Experts of a small language model.
Size: 12 layers, width 192, vocabulary 8192, 13M parameters.
Experts: 32 experts in each of 12 layers, a softmax router.
Training: a variant of SOAP for the experts, 357M tokens, 5452 steps.
Below are experts of layer 3 (counted from 0) of a mixture-of-experts language model. Rows are named router (the router's row for the expert), gate (a neuron's input weights, with its number), up (a neuron's input weights, with its number) and show model dimensions 48-95. Each number is 500 + 40 x the weight over its row's rms, rounded and kept within 0 to 999. Numbers have three digits each.
Before each expert's rows: "comes after" lists some tokens at least twice as common just before its tokens as in all text. This comes from a sample of Wikipedia text that the model never trained on. Tokens count by the router's weight.

# expert 3
comes after: " the", " The", " a", "The", " his", " W"
router:553476454493453424539549489533525583427491432512489463507491504477443495513494539517486515494495511465435507494530447555471540472418499470572499
gate0:546500516478506485541513526437531539511494507494420480507466442532452527455485543546478491520514455498471528504536491471445528541468492495508505
up0:472528428576558628540457534549454502518568543491488444583508458483488545464458492535465516440544478480472410528506484488491508506467439535532472

# expert 20
comes after: " ", "-", " \"", " a", " (", " of"
router:517482450468443465479530514495508508467535523552535476546507562454490514522518433488516490510455463485590498458495528559565463463566549561495472
gate0:525512584497499546512486495551511428569504526550533466467563497424480556527531496496465494537419551551494526485458511491442476492557510500549470
up0:534506540421545501502532456582530505507477435539440478520543478438488529549481466528512497479492492475469487414461519539475454516489459602513518

# expert 5
comes after: " ", " |", "|", " (", "–", "-"
router:450588553496481538433494484451546453511480499475493470493508522506517417499447517504457515518491460470530477472494543452499503586562483470500512
gate0:516472498478528484465495520545500594521473493476498521468430489474544521504510448581461450445501478468490516513479467471451461473430498547432423
up0:520505539500548529518525464533447493493518555488468441538494577538535487442486540466487526539486506500557458531514516550423515540488484536598497

# expert 21
comes after: " of", " in", ".", ",", " to", " for"
router:536419441486445575537461505454416515498537466474539501540529512502520538448514496532509464506444534577563479495613499540465463505502517472551511
gate0:491489511529427556443469461461516453566441497497494568443457451517457514451564505491427480593500546481568455515522467547581406484534512514480522
up0:521482579446487441497476538519572472464488530488556433557475496446564518527520409407545515516503513487477512510530540437499541534597537472483506

# expert 8
comes after: " |", "|", ";", " /", " September", " March"
router:458551434506415549467459526444466474492547564485500480506417500563550525494539525537519504458563512500493473480566474485517490500567533483513401
gate0:447471468476521518499488470491471414407534506460450536481410515405534483480518482439492462503498478502530422498502497521439476617513507494437457
up0:498512483503483480475471524487584548515445486556463473519465438469445507554490548516505426552566499553475466444516494521555549491523563504600509

# expert 16
comes after: "-", "\n", "|", "P", "D", "M"
router:479527549523590483464516462491518389443417491492494508416566498525472547560465514432491466543511401503480481489490515526477541501541463444436538
gate0:482442447519528501539430520448480451478467493455488628427439540482543543430509466499531482517489488491524492504487532534492523542554521458501539
up0:470466553468433535504489514538493493488484503413457515472548510522506468487528513514483492566460440490515468543513499548378494486531474490360511

# expert 30
comes after: "s", "5", "3", "4", "7", "6"
router:476531505509469424466502554468444489456554500532393524505521510573553484417476500547519463482572565484507465461505471420503523499489534492511444
gate0:535504524522532442477481533469446533484511447499461583432593538492525466485496504446465422449579458476523494530485521503465517504451500534465575
up0:474514370490523537495507441465472499505420502409483543486518527436507489538549493515473465414505457523493538471490448488549496483436550512535559

# expert 15
comes after: ",", "s", "ed", " it", " It", " which"
router:462489543490464484488526581514481487517537494420544501523576470512487499530485412517543503466528472545568477460458442434477481478578529460544551
gate0:452551526417486495606545459512467518550539488552545457546498490477505561511475454493440548465475509478473490516519449542497429469471504501511419
up0:496497497598585444505503488451527473564534515523533517479500533559473491513528496441525531525515502553514522515454561493497543491469509537511539

# expert 6
comes after: ")", "0", "3", "4", "5", "6"
router:450488498486467475465538541493507473486512450531471548529526470536532436523456494545544515543476482503573459480494560482434520567489532525523495
gate0:569460511467469503481487572506491516435565507462513489574493560518480379560449482555511485543542512492493496513499527495574500489455489431519530
up0:501525471501369509441521515507557571557585433500438488490575521514497466529425509559551481516569499425542466452537496501506390453540573475515508

# expert 13
comes after: ".", "\n", "==", " was", " and", " is"
router:513497568445558483537524524463487497432525525537470452510540467411551595480478512469458494544562523518470539492561467479487487473563472470482504
gate0:483504515572449507534510456505471484537478441515432521531436493520479471480591522541523502518563499487577529513452491498550534472600456491476487
up0:532459392550526533536523541501489524514495487485546480459531475475526503527496453530468523521462469451550528529563388485460494529548490393489479

# expert 25
comes after: "1", " ", "2", "0", "9", "3"
router:483462524455476510458511437533533543509417531464495491493422467537533472476490471550529552497448480514440468494472533511500527488459495519499453
gate0:530502429562498544506562586496569495591496517535499504465453453554477390423531453474522500510528556548487443494499569496485459475521504537526481
up0:556503521483445471546554526466491494472507523435432480435472505492521443493506497482478462497480563493417511542587442505430534542429501521522512

# expert 17
comes after: "\n", " (", " ", "–", " in", "|"
router:463490498502465520486459600498507479564465565527497417505560508437513467536434517557461526477527498456594478482469532496548551485536544458548546
gate0:552483558533499591514488548489460468553501507492454484478458492482459417477479460515464523423512526482565445503497476502447521569492549496530490
up0:516581474536522533477474552510405491531491535505472511460460464483483489496512477500476526525503450518526522485533572563557508515508426450479434

# expert 10
comes after: " |", "0", "9", "|", "2", "1"
router:525520549508472550427457431501576456480462505437474501442449475522515508447514481503482515532438547442473500506490507500375565537449486514526564
gate0:509465464512377455521531491530520500489575523476490490537509518572475433502519479503529445542449526500538489468513540502434508471480461483438496
up0:566510549468515523521475490513475515506555504464497505468450470465523472503447528539515500489423529486531500503576422574475564437487460441472453

# expert 2
comes after: " the", "2", "0", " a", " The", "9"
router:607490532521498504503495447506548574499441443524532430532419486517490461538483566506511444450474520471383491534529562483547537460468507528537445
gate0:499483530537466568498553487491490514466514485521526471475515513495516395457544550483513454435563465426447473521504504451544494495528502488452445
up0:572523533468455531490485495477514465442481488508478434612474476526452519581467495592520477556536482503454548514506458554498416543510598470408431

# expert 14
comes after: "\n", " J", " C", " also", " M", " T"
router:495448427496482500493440552457488458469503479531453526477525515564515479453489512517472443479549494466473535510459543607449559426423449424426535
gate0:470495518466444428479490509497487525459481528413538450451520483493497515518481505428464490473531430557499502413456493455460477423479541427426469
up0:514432466513470480465489464444485460471548520553439500495432502477492500476576503498510549524493446466498503509516508471502491501558485523527483